Experts of a small language model: 64 SwiGLU neurons an expert.
Below are experts of layer 12 (counted from 0) of a mixture-of-experts language model. Rows are named router (the router's row for the expert), gate (a neuron's input weights, with its number), up (a neuron's input weights, with its number) and show model dimensions 0-191. Each number is 128 + 32 x the weight over its row's rms, rounded and kept within 0 to 255. Numbers have three digits each.
Before each expert's rows: a language model's description of what the expert responds to. This comes from a sample of Wikipedia text that the model never trained on.

# expert 54
It responds to: Initial pieces of Asian names
router:142019168094123133099143115118117107104119132066144111114118216150098141130136117119178095152143162083061080102108120102133121154118099112159103172104172175135159125119169121123187153140138128149097064100104125123079133112155129132152140166150085155085131109091138147131143071091101176153098181115082114151167048174150120099116153106138145160120162125129081120123140140152106193138144118156095132119193122096073134107143176117121071157108093124119119138133158130140110069172143162068157168102164184161069073177154174152070108093150114183210142148095134111098093129143154127139
gate0:255106120118118172131164137136120107107136176129127105171154079090138138126136111092159111112130081139159141150119153152132173106131098115148128120148134128112116125125124158127074091123076057061151120132121153083136101172067119117127169081138096135178145117146087136126157181139094130132120102188171116118114138110103141112148131091095091118153109115089178114163119116093103112148093255120135132114125149164165111126111143143183152137116156152185081092111154142187139106208143114110115078103180127119145146094172153153146135121138140109038058112114096112145145090142098117113
up0:132154123144091151100071087089120151115143192097114172081132133105134143140112146149170108150171120139116140141134160109120151155119163121110130103163175103129100142099137118104114134121069146255157136114156198171183156080140090088138079096121203125114152136100149110120157139174120174086182094055137155104104167102148104049139153131126131115129074110159163137185113138166165181155120125139145108147144169133183145143122086136144171175114107061087105099126171101146175120098194144112103126112138075129173105138093131139166163102100094136092154091130145107137139191121135166160
gate1:131255168170091115115100133142109108121064077158114145095173129083146157167132082181103138146114115106100113087104097157136093120157131127094142121158189092140123048181115126105145160104137146164103119118143131115148027147136153119137181099150086104112133152178150100146171173118114115132164090190145102147133097175129140087145129135158146126181158124166154085163099146168130133101108087222138098195120132094151110123209163122151137143115143161172105094118115183126140129072124101101088128172156101153206141151124119146103180149103122160085163116131124103126107146084134120141
up1:181115095075122171150177111087152155148194148141109146157167141111104118159104083060144157080132138151162145203100172132178096121126132165169119148146093096138143120133147114177110109128134149093255111127081119141111143149100149132166152144193150099129095134121066134147119106158099092128115104109100176128098138153093119128135121082157101116205129137093117093147109119080100141115138147168083130142147104113081129122107123172153143126093169156157111128118094116170117105153136088139123103112108144113153118072131082143202188170095090107142114147098147091127143090190113117108
gate2:141127255107138104115111141134109118163118137139161178139121073104127133150132123128141155158112140131140115136159143105141172141169185134184080140128165109159119162149174105140141183159095151188073136179145116160152135137167109083097105087105181139126140116148128081067125101151114125172084131070149048069094168119129106091116035118076160121086177167133175128094098093134143127125143137132253197129152072146127109076132135132133082137106125171136142129129179089108128124111124072119154091115083132140135128100161118112139164088172108135131133154140132119105101151126144149115
up2:189081123096074066163138114116125130112153137137106110083122082086175109110078133124083120093124132112066092089152102128131121126132120181135142170159065096120135110110122151139123097183110117098152255136135118138073087137135110180183120126103072096145080155131122158146120157118109112140199097109126156153149169159131136137103144113115126120161133164141084183077123119109160111153124125169098099132116129167156101164184123127056167136093125180067128098130094102125129151159152132097126104164155137094131104131145063145125104157097176133109064107102105159126160106189173101150
gate3:085146157255134169153139113126126127110135134132145128155162118135134151100157138179160111130127167119102100156096129065139115130106151139110102136140139102169140114108135098117118158130140153133160082141147095163121098141163126147119139103102133149125176079116133163130114110135145117157116112135082128118112159113122175105094075171081142142125113064161143137115067141123100115138152122131121255109138116091121151173127128091090112173129129128088148078161140140064154151107167133131130167126093094168155064112156104067103132110094103145124068115131114115135142141147148169182
up3:097119119162161174142194095125096128128137115130136142172079083178178142216137095089134113141140133164100123164080111097178170130116131126145101141111153113111138131160119099114093157109164116144116090255112114080142133145101115162102165114144202090142171082154110102117095133089151081126155151127125164073119109124126176122107126097097093153108159194110099149105130117098080110115110098187127090156173119156092105093086151159094138149167142183129092137104137134114128166176122144153089139149173146156144123090158131134191146114176092123117099152193112135181141147132131091130
gate4:095155090179255139137143098119183104118107136107116093094196119152081163116139087091152169110149070081137163127137115140138166130130148138107162093155131171092143130155119116156138117140135128125147064150143107137146138108110168167089111138107147095135108128089127122111120142183147082142123178089126138127107118161141143074116139107136121153123162132126115097123159175084174140109107104081132156255169159075162136131113157122100151164167125192156096195205077129119131183131134122141118165125136175121053121133107111137201135126128115144117154118193122128148105100146131199133
up4:050108082154157079124130120187140130131111137121134115128165143167108118111167196136128123129127101150122100108095196121144112096125137131125134124108139168154099089119118096126138134100174047129175122147255116064114069167115174111100122146135132139120148116159124098140149148161114095082137174141155095135069122156157111185153116123129095117134104141149181172174098129137164140173158155138156157144094182048139110155128141098115151121128179163132137046164092113142066116122104080129095085108174180174071119137107100126123101138132146172133185130141109187185176102062096138115
gate5:133108131088108193165166124162143095119134110235075099066109121136140183136157117115154147127143125170099146084150152140127094130131109101125078165115158113082122097159132118112112125146113136097220121159118142091129153110077183123121083058134120127137123166158142150147123137090161076178116117161131106123107091110147141123114111123134117155100149124145124133171102149042154126149081125119129179129255145072105130107116136111126099129138078151179122096150105066114076199132129096166097114117104134140140098123118174122106154185150157163162134141162127128148143080165155161098
up5:128118123078132090129172115117159144105116130234110092037096159124105140152161088112122133175120092109065129093152148142186125090093139105114122144149139126121126132121126118087155128132166142154182130149128255066111161185069184118168067114155074124137144138065154133146118104078113132137146090124094134096172113075142126105110075097135166167125201128139086181130153107063155086166105157080113149114144108076123140075159156117118129159145098118147128094136143145099114139128145133147166113121091145150128087109110091149103162199135159123166133155201148150120165103163111129143
gate6:119105158133115081255184097160129114095090097162116072099105134169120091125131120126146152132130056130099128112164134144157151115138157115108148091119160148115114113101172198131168108154139106124107162175118089102104154148171177122083097136117065144123119146113175102095080129109154113127170151165113091111121156175121163131159102164118097146174148144098113138131075166103130131119101131108123161064129255089158149160102187158130112113162134174125107103141148129121148130124143188150128153159196186136132111125101113142103161125059170156142146131139133101140102136148125155137
up6:132138143120121185149087156187149166157140125149153158163140095148105147149143152117123109157143127135148152106129160105095078102144113171127096161138084158128165105159088079117063156128087130096106110141183126255130127109139099143176162123138148144176144165179077127157159151176149071165059135106158123158149122147145102186149192141185128121088126091143190118177127072136109109178132119090120122154184078126068117093197092086215083142068107079134116125142101095126107078128101115140133116088109128138093151115122164099107157117154125114094158184120155115118119092091123114088
gate7:117143149117121130129255188166085130134133162104157138173122158167168149114120148056090130086096115177167111165171147146091136110134101094145126184143147146151115089122188162151118077125161116110134163116161139107143094094086140098140187174132097131171174161120121146098142132077173098096155141136100135117132157093123131141135132130122123156110168136105122151139119180079093101142162113174114116051182132255153164167113122113142106190104125090155170095092135176131083125173105138140100147133154160156118165103095174088119141107157119135169145102183138097144145137140135084148
up7:071117155098147145113079102136126153154132127118140100106128151134075119146118123087182121139116165121147122117121225100128089108134137121168107138140150147169115166190143081108138156120182118069138104104072155110251108098093141122168115099140101122089144187176084139128104190109115060133110124152153121102128078193132109113118163132160137080119109076151101112179191085049125191200095106160181145217148126124140163153164147147158132093127130168134144119145130135101152148124082120115110160114090133112113129168144096083100184140158132118107160120108154128140074103055142137117
gate8:140157136162142154108107255116107126127096119067146129140121123107170137096103083119136175108049123126119137162119114149180134106117176167097119134167093066222147132094129132155145139112118131109135095127137141124117120122111075179170092158080103180150155117156115117160136116154116144099171157114136080150146159131139090140166122157111155060121146128169161198128099115160182124128135115103123144104110160153230120119098133155077103149132147122063146094140100111177115053115142128111087083092185135100100133106167101098148104109128108142131130107105089110128173128132121119094
up8:112132137153092102098166076135150137170067143131090104090111170155163100109159134107145141138153087109128134092158123132126168129151126122120170125100166134124110113080096163129109065120105122168159161141130025092111243130091161140113134143121055146150151136149088108176149147131123132076133104161112120150117101150185116135146085057102094166195131152111106167138155137131121117101128096125148159069138211136135158109100103047127153121083140080095146122186110163120195154176122125217166081120199174098172138105126099120115174152107179146147103122139155125142131178119147140113
gate9:134094116155099083112153159255126141174134135135096115187133118171144152128101135152125095101165077100095148068143093129130094099170148147148148128110133138098097090155127107172162117164075083125093124117190136086085125170130132146109120146116058127151083173139144106123107151184136130166142110117099111127111154115129095142167107122072120154104081115143157142185064153190119090142123147050163098155076171074171243093154147132143119109125083143190082189122130149152157165096108143165132135154131165176128164123120182114095125142150166154111126144164144130161129105142168142122
up9:148099141167171103149084152131122146128151119107112184159136130152114149111148157162167103105167072144082105136142152124147123109178163164124175114118137118136116070119148138134179091074115128105076136156148180089098170255118132108108140154155100157119131165145172061151131119185172137161150092133094147125143145127197087137109119092124129138099104104161161052173118135189074122154121123095141110127069112142171139062151153079142114150104081136121102175167158190132183153098134099173157127176120158160095130145129184123094104132145172150156090158129145129070114141121106141127
gate10:127125147116128111115117122124255148120114072169129130166169124128103164133117109148178134131112125166154107113095088123100153102171151189151148169100128130057105153156137129128140111113133087129101167149088129156191173162130133167119092120047175120124176135145118158113065133117099093079171077137185155136184146180102104174122130141140177156094176134124137125133091116157124167119132165086116131131100122164087097255172115133140156152133087157139129161189141179114132188132134158145124149142092077122105181116163103131111118116155108137139095111129137129139136119107125151112
up10:091122120160095093159156142177130122142157148122090074108155108153130191112127109131155110142095108130127167078133129160133166136122123172084155098135091142127104107149131184141145107132118114137157128108109099101133127141255107054093070154096149105146096124085190189126196160094161119132155069131108116153123140111132087110126128092155187112105120151112158092138065136123132114140163130097188192094109161128119112122103128150108145159155129129072104138178133051106111122137072157127165140182136106158080168094115154131139140094116134134123091058201199116113105152100126103187
gate11:137161138150083134189150140179102255132139120127111113165145127141103106139097170179165114156143063115107116127139117116124100124143144132143144128208068149098162123114111158148153128162078163110183131097159130139132164140180184172117158161127145110121149149121135137110110135148126132172131081131101210101120175099166086090127124102135102100161087109126140147129127125160092158134128131089135108130132163078136154171255119112057120136147135128077074143155096081129164136145144131094157135155166105103166142192141107137153115133097129114133114053188167144151108134115102166113
up11:072047154089093171137097092140148157114157113071150157184139106076084131161164150158141143126100166139110116120102167071142115091143132167112073213158138138121088122145132114157107165143149101097150156113185167170107128109167250113118161053130163084145137108100121139109150124125150084164110082118130118093101122123164125070149075154123170077098160167076122128170089105122131118153112107150123100228172163157140195115140125122117137124124064135152117074136118124106100082169084137111106158100178114161124125144144100139145058137128128171115123109159151178146129149121144116168
gate12:070111125178135090123159100122158144255115102173099106127110113161118119118122104132110126128123097121101142102100090147107134153118105127140195062133122176112130123135180152122155123126144103173093138140105140166117094099173098123063168097133137164119100105100113117131143121135139132117155164119181093111151090132191100118141190165076129157134121112095105176167116136131175117153196095136151110152117150097135100124171255109170100135151112106099122195186109181123176110095089133150121146132116137157118129116127145137157174111166168125145140126159165107140108093122099073145
up12:099138128114174166136158210185158125124133138096111101154164120204116110113133092107140167146155139156114149124119188101053121115135105094082120121120139130140082119119132146151176075098138124125082087129117115088102206143150121255097202132090131152082140161188158140166092096145138129076192132128124112128134141156065082198089112197121140117111132125144100106142133146139091149092120127115163102076133111137089107144111138087133087141122140120074143121057103140193105134131124156109133179188127136138129135137106153124104123149105132132170189101109098132135147126105108084125
gate13:109131131087092120130120184109134113113255093126096095050124163055130158090156133154176142139133089197100141136134152148122135123154105154129083132115137161180152127100105098149134114120156149032192117110182162132175177123121112140114105082124123113112121112112117145102135144156154137122130101083145150126115074132162110139208140118147146126149161076103073077147141074148146137104113132132115139151140134131114143127163115255118162112140140130107123119086101146154143167087121088096130120151157148157118111184160111141144079092139144152128113146160100143143150149102108135137
up13:098151099161135129127143119121121118068142106167160193131129115130118125141129113101146090164140095178140115151120065144131129109101121100089152068151130124100134153110085156082137109118156127161129071158153099097148141117197128071255140121100105107106139159155182138121060133145154172092132112099092125142147134084124109123078170067107121123027125130214119151101074143169137104110148119112128128172143095054109125130117117154167109094071172073147163115096150141090161123119074133135128156142113089127198113157118140142110108121102141132136075152124138106127127144171121110142
gate14:052147129135154101135105137142151122183090234179151205141116121133111171133141109133121117149132129081168105152138123125083135145140135167164153141109165137160121127099113110118157070168138083077099159150216077140154110125124144146104127106096150117150103110073143107117099117152144104089135103124173104079114118064143135117079125172105134166119128169057132072143059142181076125120125112172176075156116084134180130128189168103255149124090122111112097141117150164091143138109091119125146136141142088149113110143112127147166161094155177159117146151109123121117120097114130157134
up14:105134124094143163124089139121162112189136151087147111128136104141125144190142124119134142092148155141155131128087156104126108132083127139116090189195111086116146142084141077114094107103138117102063107104108102127119086114092107160092255167119153098120123139128154149176131134164131095092107131068156146107120098106092154212157127138145113107179091112092133093135078113102107120141147101157108134151105074190212166125093091135143156061128121144130150032141115173111159090158123133091096150062107075168154105124131184161136116169133122114144171122098111112091129085136123083171
gate15:154102148120144137090103134167160117101181139255101109119090157127140087092114094108147145085145122137090137151130133093112184137121148107117124129101099144130122126090139174127098127148085099160132177132106094135111129126163147120091116149093154141149159083089138178137178123064122093148140064183102119161105139093110136137117109092101169143126073134118128215123094119126137098132142094109143161104114155121129114119117083095140254167106094092090149111109143104078156128185063128147071128173183154160190127137104111108117099130124161137103106141123068106139106212172178141172
up15:137170130125158129130120136169069103169219124088115128138070122147156154176125120133127132202103099159116109109143115111164131110112115125129108137080143105117109090103134174109114090124118129091161087130116138145194090103145080143108124255066144161126097108137109097067133127134152143105175098109113140091109035100148145146130138083142104194164118152135145109160104116082064096129131126108168116071141144096124168121105135099108127125158150166138116165073184160122115125163149123133165161079146163082111137136101130107123192118100101149134170091165184108141150139147123116124
gate16:127203127108108167161177086120094126107185072160234125122088079062112120156136149137142138109112184170106144174138162100197115103118152077117096188179135141155116108111161136150019196135135143139143106168111139140126105093126151076145123141089178193135146175120078093125162109119146126169143173166139109115144154080103155122153118111095121103149120158139136084151126095101138127158071138097133152158138122171131107118116092140106128246143104136098172088171103156143106098197100123136105148097129133150132125090077093139135147141124100094141177078138111148116156121182133128107
up16:143140100123106118134084139115146121192121086081152158144140149128131106126102095196152125138090109127137115114118081111105101123135140141139118127127076156161101137100137136133148102151110112094075110120128130144147139125113153050182112155255140140120122154150118111155083159157127103067134139125117099103118144077153144108102122099182128080171111218118161101129169136160139154140099060118136125163085183132116150117073115205160126166163144113110146051124147128065103104105140165168098134217144079112200121132129164136150103129126120052116098148132104163147113176139061156108
gate17:137135116115126092128118121123104099149144145173090255157117151154131126090121182132105128077094080137150145121170146139133113083114141123112137132100161073141152144149130154085167113129175165113097164148135144133074116161123108129140132117106088161116178124161116197133111125128111155116101152139149093162079108112136152096047113126110092152096077162156104126118173196090133093162121111123115121141121169113130152072081147097101151115230123107139184101171158185118146203124151099139057132104115156167121076154145142107141108138144159161098078177113110156119104119156112099144
up17:126138132179127147163077088124171116146114111130156114138163179130103133145119069114105141161138141155104146156107146118113163133130129125113139148118115123125131115123146159114155125107053108098149117141134109069106198102181169111138085163147255141151078106110158095110147151154154097046108102151111145167190091140077102123149211168145139133149153175116090136174146088133100122090116098145117086108136153135153129109177116163081158231099121220139114164148122120130127131149122153134146158172187074134134154159188087158145114150153120107146085081104097117139119112141218125108
gate18:134166107125173094129142111103088130151134145107160163255084137128114162165176113098142104146138036140126119132107155141162145122137126123154138106118129120110142097121161130132102119136185140098139108124123102138068133081131131150058173100177128105139100170090181149090115128137160114133106132127144161146134157122127187166112149094100128134099131147108094093157104172089121138175142168146129083139152122108107149085111151130161150156176255136163113142163127180129134167121149137132166192131199183142038134143148128158127146087087132134122079145166144152131077165105157133157
up18:162109118141087112098129152051094138110141153131085071098101098120161142106121147165128111102144106134090102094163160131167131105144161167083103105085137116151088137085044178084104134144134158138117163123140167128157144102122124119129143145076156219144090075152106158103150185205146079168136146098131137107086123136143194148123180082093046097118091107120153116175109150148153098146181151117112151147080119138165142103101172068174131081093110111156101084090081101124171172075094092147148100093135081135177150150126115198118154164073134115110084129105110137133118166196101124152
gate19:105143109122114175130103181126139168120155112106157090144255088119139120128139123169158111036113117218149146182101196125102134100179148106164125140123140173142154134120152091191121105128133115111115122162141163113105098193140172100172140121144125098105158155111072155094118159128144111099110110101146114119134146125111096186144139105117146119116129158125166124155129092111097112070164158137107146117128083128105129102146108134182097103092139255137122093150084168163161141122102100122098125107139172129142125095118201152129082135106138143082142144095078123144116092131150127135
up19:114089196118151115095115164135152125114108184099105097085095131156105110140110103148152139124145135147123061112105131135099139144085148111123092163070103125090205172121142163111145075141097144178154109114144102088149202104134181103132118114164124101255093152111167167160132106153125175079141098127076105166083192072140142119155102110143200127127107134111126116123149120169141129120108136113148148090149150120123161126054158164110172168126121120184136124128134134180145186102141127105105096158193186143165087147153172165107124133119158177138145118164118135169126199119107151189
gate20:082176131090087119111120118131094159142102114143105151129171255113164128123132165151107161158093124153118157190125156081130110083126112119156143160174152152141094094128148162165130155100080066136163124100104123157117127154097141193188107092132158126161149125140090119149142167152095088114118122139146096120094089097098126117189093140099140106083135140138160092111094126155137110098119157104149140084130136122096117152079068143104162066140132076255088112125122099086152126129124057155170133094136126113144142132152091120145098125137143120095075082141118159122136117123156157128
up20:115082109073101147124063132138199118122075145134132084122117155121176088122112147133120131076095125107091122152115062181106167160158160142136138138138131153136106080116172073159089118131110148112157157057151109131100116168142074116138116115136135102120242145082116148086118154097125175125148084126142088133132128142180096194141110198120144164129113175192122174109123098103139136160113142106062097102141147165143113178144090187211126105133099071073121159126160116123121069127160163091116161140117159124157112160186153209115127106144099114093134090087131090121127157056135103123
gate21:101137123125122085126111085187126126111138086150107156129126148255103110075127134150163123116138173167152117210123153121139146102134096112125153137171159112074140108137167143107151174142127118147086129134126195110114131064104144115135127088066155158081125124153126122150118120157128094096099133070202107117115154154136119067139091171091135094147107094144112138101123120132201110132115181120128127121125151108129104128108160115160115127111142092171255082118092145150124179155150105119134142119103200161098116126123110135120200134105168183117128136113151155106089110159098165108
up21:100098149155185116069171054157126133137100108142146144082069089125130174120105079088180128168082126182128129098139111079104167150131180133133171044136120130124157117134158151114123166057128112178107158182108144076145123036149038163145139154103136155122120255167171094165110145130086102145152162119149124108133177115110100142131144146089142119135122101137172155106143108114127147124167180191147162135114096169123084120117125091141114131117125121108116140123150124154128137099136105077125190071092204175122125120139154104132160117142180128162165109135161099124110099086113086129
gate22:128163096158102157147119101126122119133098197120144093126130128147255133155098142119135152115098129106114117094097177152131116110167155171111141119140121122122133124125129074150181114103042122127141094072152112147126124185098162141126118095125144127135128162148132062169112103177097103133112118106130171091109146092106128146157127136172118084112170125152086059113127138143128096052092134154155128164080099184134033175122121121086157132140129161138111255145129133052073149088150112158124140153111077188165152093138106172120086155180125132120105155128127135151135136093173124133
up22:117134121100113150080074202167142125096146115141114138133123098078120112097178187109136141131168155093123102124136140107122119154098110141152126114161126130156077138139090108106135123153138153151077149094133119133157166095131137035094113137081133110129109127255115147140110113180162138173115127046122139102084165097114115097094123155172153145093131081102187089157084160126180098129094106132166092148093107144161116209117127102161135122157112069184188095123167143096141123064087123128114137121045081149181105111096111109156124117151125052094146120104165135120136156168115135166
gate23:127134114094177163125146161162166131128208147106160084173162132166163212163125120127106170093085143176148197109104164197143119117148140150126146138132158166118115115144154111149058111127131075106101171095140158128089130106126112175125081148159165182159151086117104115140143117141111092103134122167155097121125129153138090173169220102124115120127187152117151117096142117107107119085131155133112125072152172177148124124159162130099095180135198175148075114239141122140049163121118124143113163091127117184120154071145168158142096109174079124122116120081084106115151117147086075127
up23:080162151198079101095125098121099117158079115170079151138136122127123129094126154105106112154110108156114089119150128133059135149123151128129118143125108144091121090147121113185168142125077130154159144110162108130116159127117198113104177087081111083091139220154220138113141173110147096137134096054171113158104068157167124067103136198120086113194055115120142148119135119138136153158098079164163186147123183142167148172081114123141134101143100112106099149136130132122186070187141068108107152149167160116141156172114091075095145120131165176088106163122127143172172135080140103133
gate24:092158129133101137122088117152120166137186143094177137209157104099184151255125157110146148109099120159174118171155133115131131140161172133145086125133075121163091082120169116111115141140110052112148149077115143136111140125164119118128191113160148101135157202121093074133070109143154072115095135185136149148158132153132072148160149130109114151162120120106131105079128100163105151070206152180131074118098124143149121109150087097160139083134151143151087082142255114118072139137109090105124144100159125134138136090111134089170109129145124099124119103073092127139110133091162126088
up24:130053148076117086105116146111135128141147138120192126171144136111187113124114117077116152149136148089147112103121089166120107145129164194159116173159140147138135107197130094128088120079120121143130162082119179099067122108127138147111112084138063132139107151089133255102079114097110120122111096124115127129119118168152085154107111107094114150071128194168088107090171055082156147142143097126094136108179113162146101122062124112119122127132107143182117126147113169096125122066126156148057153122136103168113095115174178106132166123154091168126112106120075126114113133144112138123
gate25:161123052158178139179131133084123157112122128082129134139164146094116157103255147124086103131084134158112142129139118182056158117134066098095144124103150099088111162139065149081165122106151111150169132167183144100115188148146142143143185104093126110115138069104151151084163169133115117107101159136148152097119142156160166133133156143154146148105141135083110149145080127166183137131179134075117117110127111081147097135125099107143151163125120188178113124106133235140182124076179089145095134135164150118130139184083133089145100169117152144115096162086083148113126092087131203154
up25:105173147113127142135136149136117158098170075144135134164130105169125127105155117141173133138172114084151118105097189088125104174137146181182081131122119128076093034148111110164085147136083144149087149162079120154125153146110116154150110156118100114119130188087133122255113167097111148155144140115086110220088118090129123115201140129117116132114064092105131135165164109138122121096065153106125110125121139119124097119071136175102041112181143091145139090118141191165117095125141129133169113090113138145146131093145175117081139132118089141154135137148150149095140121159101098101
gate26:084116101090147114175164151113110172138121116125137105129093091097140079103079226097150166137099185125114144090142097186223080139154102096117110140146072111111122127145179134155146127169134097124105116100111132182175163141128141130088175102116120132160143114212074096132140111162132100123127107107132123115101156115117087152156140129126131116201131122152141114099121118080153108086111109114133190157133190138124101153091162145092142115171139112087080119139096126255070108197113095134094081097129121112139141160128081164143143132145137101153084059092098167154158119145142140065
up26:157113123123134116142088161130138133111061133133092112057117164120133138135115074144161148068146144110120158138107120097118134147126129083096201136081126128104163176118099136138129121112119086132159128160116110105098063115142145115146129123100114084093189116101127100186255173148123114149157086132148141126152105112146102103134142106122118158174161105067116146106092100166104118095142155140086087085135115214144160145105061109187140135141147095105176131131116123126152105153167102130137115144089148105132149141142089157113189136115126129120164069167171140164143201112163094146
gate27:161195154183132089107093086121158143140103086134123130139092110140161131146154141227118182157132079100122174126146131098145106113110167081086164108149128172168108145146133151129125121100148104129104119171053141149139115090140108152165143171070163114125124097155114112140113104104096109090114100089085141149143134143106105115137139107122145152222166103147163108118155173135160163102112119092110080106143187065168188159120147130127128121110164137104157115124076166164255104073064130103166153130077081101144133138097093156206169131129136121119136116099130122129143079158118153087
up27:135119123114084142142132140063122091121175156101104163122130080085101108114115137190160119122130142118122087144096159153131086153168060172136128146114098051115079134144086116087165120167134134096175104098177152135115137126141152138118168091099124140109128148136153143070138255150133167054118083189141175153107118131124133152124127160144146055035073081142080172167127127123136140152136121152157158145105076116094100125153084096146145144158110091135144145100166125123087125116097088135066058128158121106115131081147098072093144142112079094109166168110068154146157139140098126142
gate28:116153116098144173052125122122137129147142128103136097096193155135095147091141149161236142084094127171144124134109143090118177154176142128129146120120146188129068118152069095169144105075154114132117122118163126138097136106100135165120097161148142140155113103147145093079116165173147095077097153125118136146132084135084127182129130124069134128083113137128141098128127132090084161150160113140104174164123119124093098132184124080133135128128141156168086122111133100164070255120112146165130127130103128147151112112104204151105151121115084139081116134089148098151174025084135140169
up28:107122095093134095121114149038140167142137138130126074096137103132164072124148096142145146127114121152064111107148101149140130125137096113148140138141091206091098154155192101108149063146111103180127102124171122072150082088171135115136143088153130086146100181088168092148130140255146076135118087136078114147112139102137115175124060092156172188092118137075101122131139176143122134104143149138102105141126135120114095105099106174150162130143148120147147203118130168111094104132075156161122156089124191118150121115121142150146074127132103135188051110158131093170118150133097116101
gate29:117130092138103115154154094131124130098132156125120112202135110125126148116135156118093255123122135132127138072104154141131124152137180186127143146150182136095100106155105087138135092114109088131145127138142154105137103129168170091132092127130113108202174173177095139166079120134146096146159152145154127142118137121150065136133150119084089187187122156145087138141064076140114114121131115153134182112104106131110076181102074173131098120157117167166108149130103047146126145210158118168119160169156169132104162129107129101160112179144126157068126208165143103139149070088182137076
up29:109059155132118123171164156133146147120144100100133121141203179191091117109158125138145170192130115164174134163133095144096152085133154127164097137179142138117089135094205122136152102096138140098131128141148128096098163136090146098106088145146103087147125154097131131119147141099255136143094105090132131119086102128135148200154143120148146135090126119083187127228093167125125098103111131135144119103144097090080136132210189158076112087179105107164109103155129053122131067129131136106154107128065146121098130084065164103105165084118151162129173162134154132115118123088104136153
gate30:156160084107129106132148124118129154143121157151155113126093112125175152140063114131158140248104141136117132106104100140177125117145186128149140133067138171077114142184118155117043163136093164154149076159126150097198135106103134160136149141152174123085145124104123157114097142125132095107157151138126152134108168082121125083134110094088123199110118163156186115101144106053179142140139208137126115150133116105128059136102147174114110088135160086128159157111127082078177092187225133128094125098115062138136165080183124142184121142109091114118099086174131100120137155169185111125
up30:144120139096140133133107145167126141128101110196162174088112141069075154122100114124086100114129138126116162136115140114152124141147109105109123132155131153127132144165120103135158191133116131192130094113168140153093037113181110135163074107099159119148122121138134109143154147133062255160084121105151039150118126113167140072154109071102162120082134135135067081133154139182095163184102136052127131122180098057139096118114145165152148096127113117046163164165099131129127080153059108109123111125114089168153127116190118186144103105146118125130116109083107077130122164117174119153
gate31:068148090128149118073158109092110124116115162164132108047126125131079129132130144149135111139239065100086131097149109067113162124125116096123149124112139185091144071108136124133150106094132102098086145178114093130123135140177188186144122115170064119148167113116164065130163156127176130063155072110153125119094144188145088120112069179124155146131102097130112088173126144134109163123108118076147110118090147091130120137105109172082109143121120146147115193157152185182144146135133255140146144128126118106087113129101164131122142162107137152153087168117148140151118097135151105127
up31:116091120177162202188155127151088092085134152067160112124128165159077097149144093143122152132102134159095158149144101106060110128126134106119127143154150148079141132146168139157117108111095129140106078132115122131071090152110144197138113169102111056165154147141169106190149138120113136255099088138143213125118166145099080113085097170160130112185163103148144069163107121161130105116146153111172157094126104100063048103142147120107107154154092101102107164108117063149077104117175148144161135093069160132113145131117113109113145145115132106159114134161130111114156154112140109123
gate32:136112080181117078134102165111150134159160097119131154127192174121120169156140100127059137179122255180175148131142124071074126123131128126127174135144144103128101133141120136144171169115144161146149120132116145128121149182138180099143191150138095090093113111122097105121114165134147117122122207116104125080126063134121177062142118100174112101137085092109111170161123110151161124111138154157129100127159177094164152166119096134098174201166127155158136137128143138173172082149106125255096117126129116142121138120185133127184145116100115117130163084131122103121164110170153128126
up32:160154170156158171060170108173119111094186109098178160150097112140107147148145144153168110151117103088086121132098191124102155136112161151140125119160098081128120147121145144112066143108097087159110062180095161128158147121143118156137198160099153190119124071161128115129098122120129122150255176116077167145081163149076095186129126117101138105114133136141117064158196148159094117131165133129140064166092083153191126139148100134104116108101173130083148088087170112164116119103083157084111116123127077070133133124112189100161125097101126128144135144120148120085106103120132106141
gate33:163128105074147127095127071127121149136150125174095093141113165162139126170106125074101106085121160255147162109151157092127123116122134080124173156120160146111150162122130126136103134095162086164137155105130157104146147088064085130128121144084143110136123125137155154153122072123154130071116113174135093105119140081123095142137121143071105176105099121197135189051096150087148140106125138148093093106162120181150107101124112116138159074085154098139146161138090166143126151140141155131255170137126131134104173138147122182159201147109133116128156192113162093110113168163119141114
up33:111122115176101073155079105177148129123039152139091126114131132173166153135158123164101146117179146154088137110136089071166128121141077125130108100082136168143148143111083159100126186137098158178160158145123108142137117181151136113178093097148141064122108122135122140134153131106145070157134255128167097163144163145137192145173124118137070144141104123171125183127117163123127097163113073118111201129152163088161168069141158139141162129079099129108139130089140162127168139155157113123126138132120157120195137148152060173095169063151146086141105168140083171112067137116152149159
gate34:115127142124121094130122154143175110139137146151148129113081082088127118117113182135145150076171095128245130120092138158137137139120186131149081126119109162126150111159175138144161089101176133099108126206085126108136105137122151106159123156153125178180125118119048055149134141132099102123098131113111075117164149129146167147077167132121134167140130116166109145132147130072119155137094063127144118163080110137160180103157111132133136185153137122091105100085082125060112095142115088125092253136160130097039126143140142043135160049158106152112150120152165153156130150072132109113
up34:147152151135102108127175126118131096132160088137107110140115121090129114164132126110135135124114140100118127123140121132087101124144061123157125150168115101102152130069141134092066123139149154150092162152087136143055144091122135144109171128071073100114117123103103174108095100121124158106153133255129107131129075130129107093139143083148141126145033178097107086059201103095122054142093148137076121176084092108092143158134144190151120067184128078162155065107103157134123177144096123107138123129153082074105095132140093134137119098108135113171143092128186118157150064184112169111
gate35:180090120181135114141162081096140095114067133163086094081110124135118093119122116106112138106119107140110255136154186089076138149157123107126162124122125129118157173110098165175165116147147093138177175119109162105150118146128134086097092103115117114130075147119108177147150172115151098128123151170159148134134164117145113148126100127123152118107167096123128084139140128116160109185141128146178114159112185056123130145117135111100135131101096115162129149158133123131171121143154134168128121255117196137168181149137143130144146152150153128123132173132173161143125154088077176132
up35:161151138175099073134106086181107073100061168172122133110071151156084169129128117136151071102136081125092118106160051134140173120145089091123161114142090158093128164090147171144121086081159141133101135178158098068159148160124173153099086151127128097137158136140145151176139103122132160106108086182236117126110120181160097181126115138157129126153169137179105105123136112098192121128107118147102131082122147072139131153128154122134155158101103150092119098153148081166184112158147136068163067207061182123146131145090142145085172103147167123113139149171154110100147180097121102144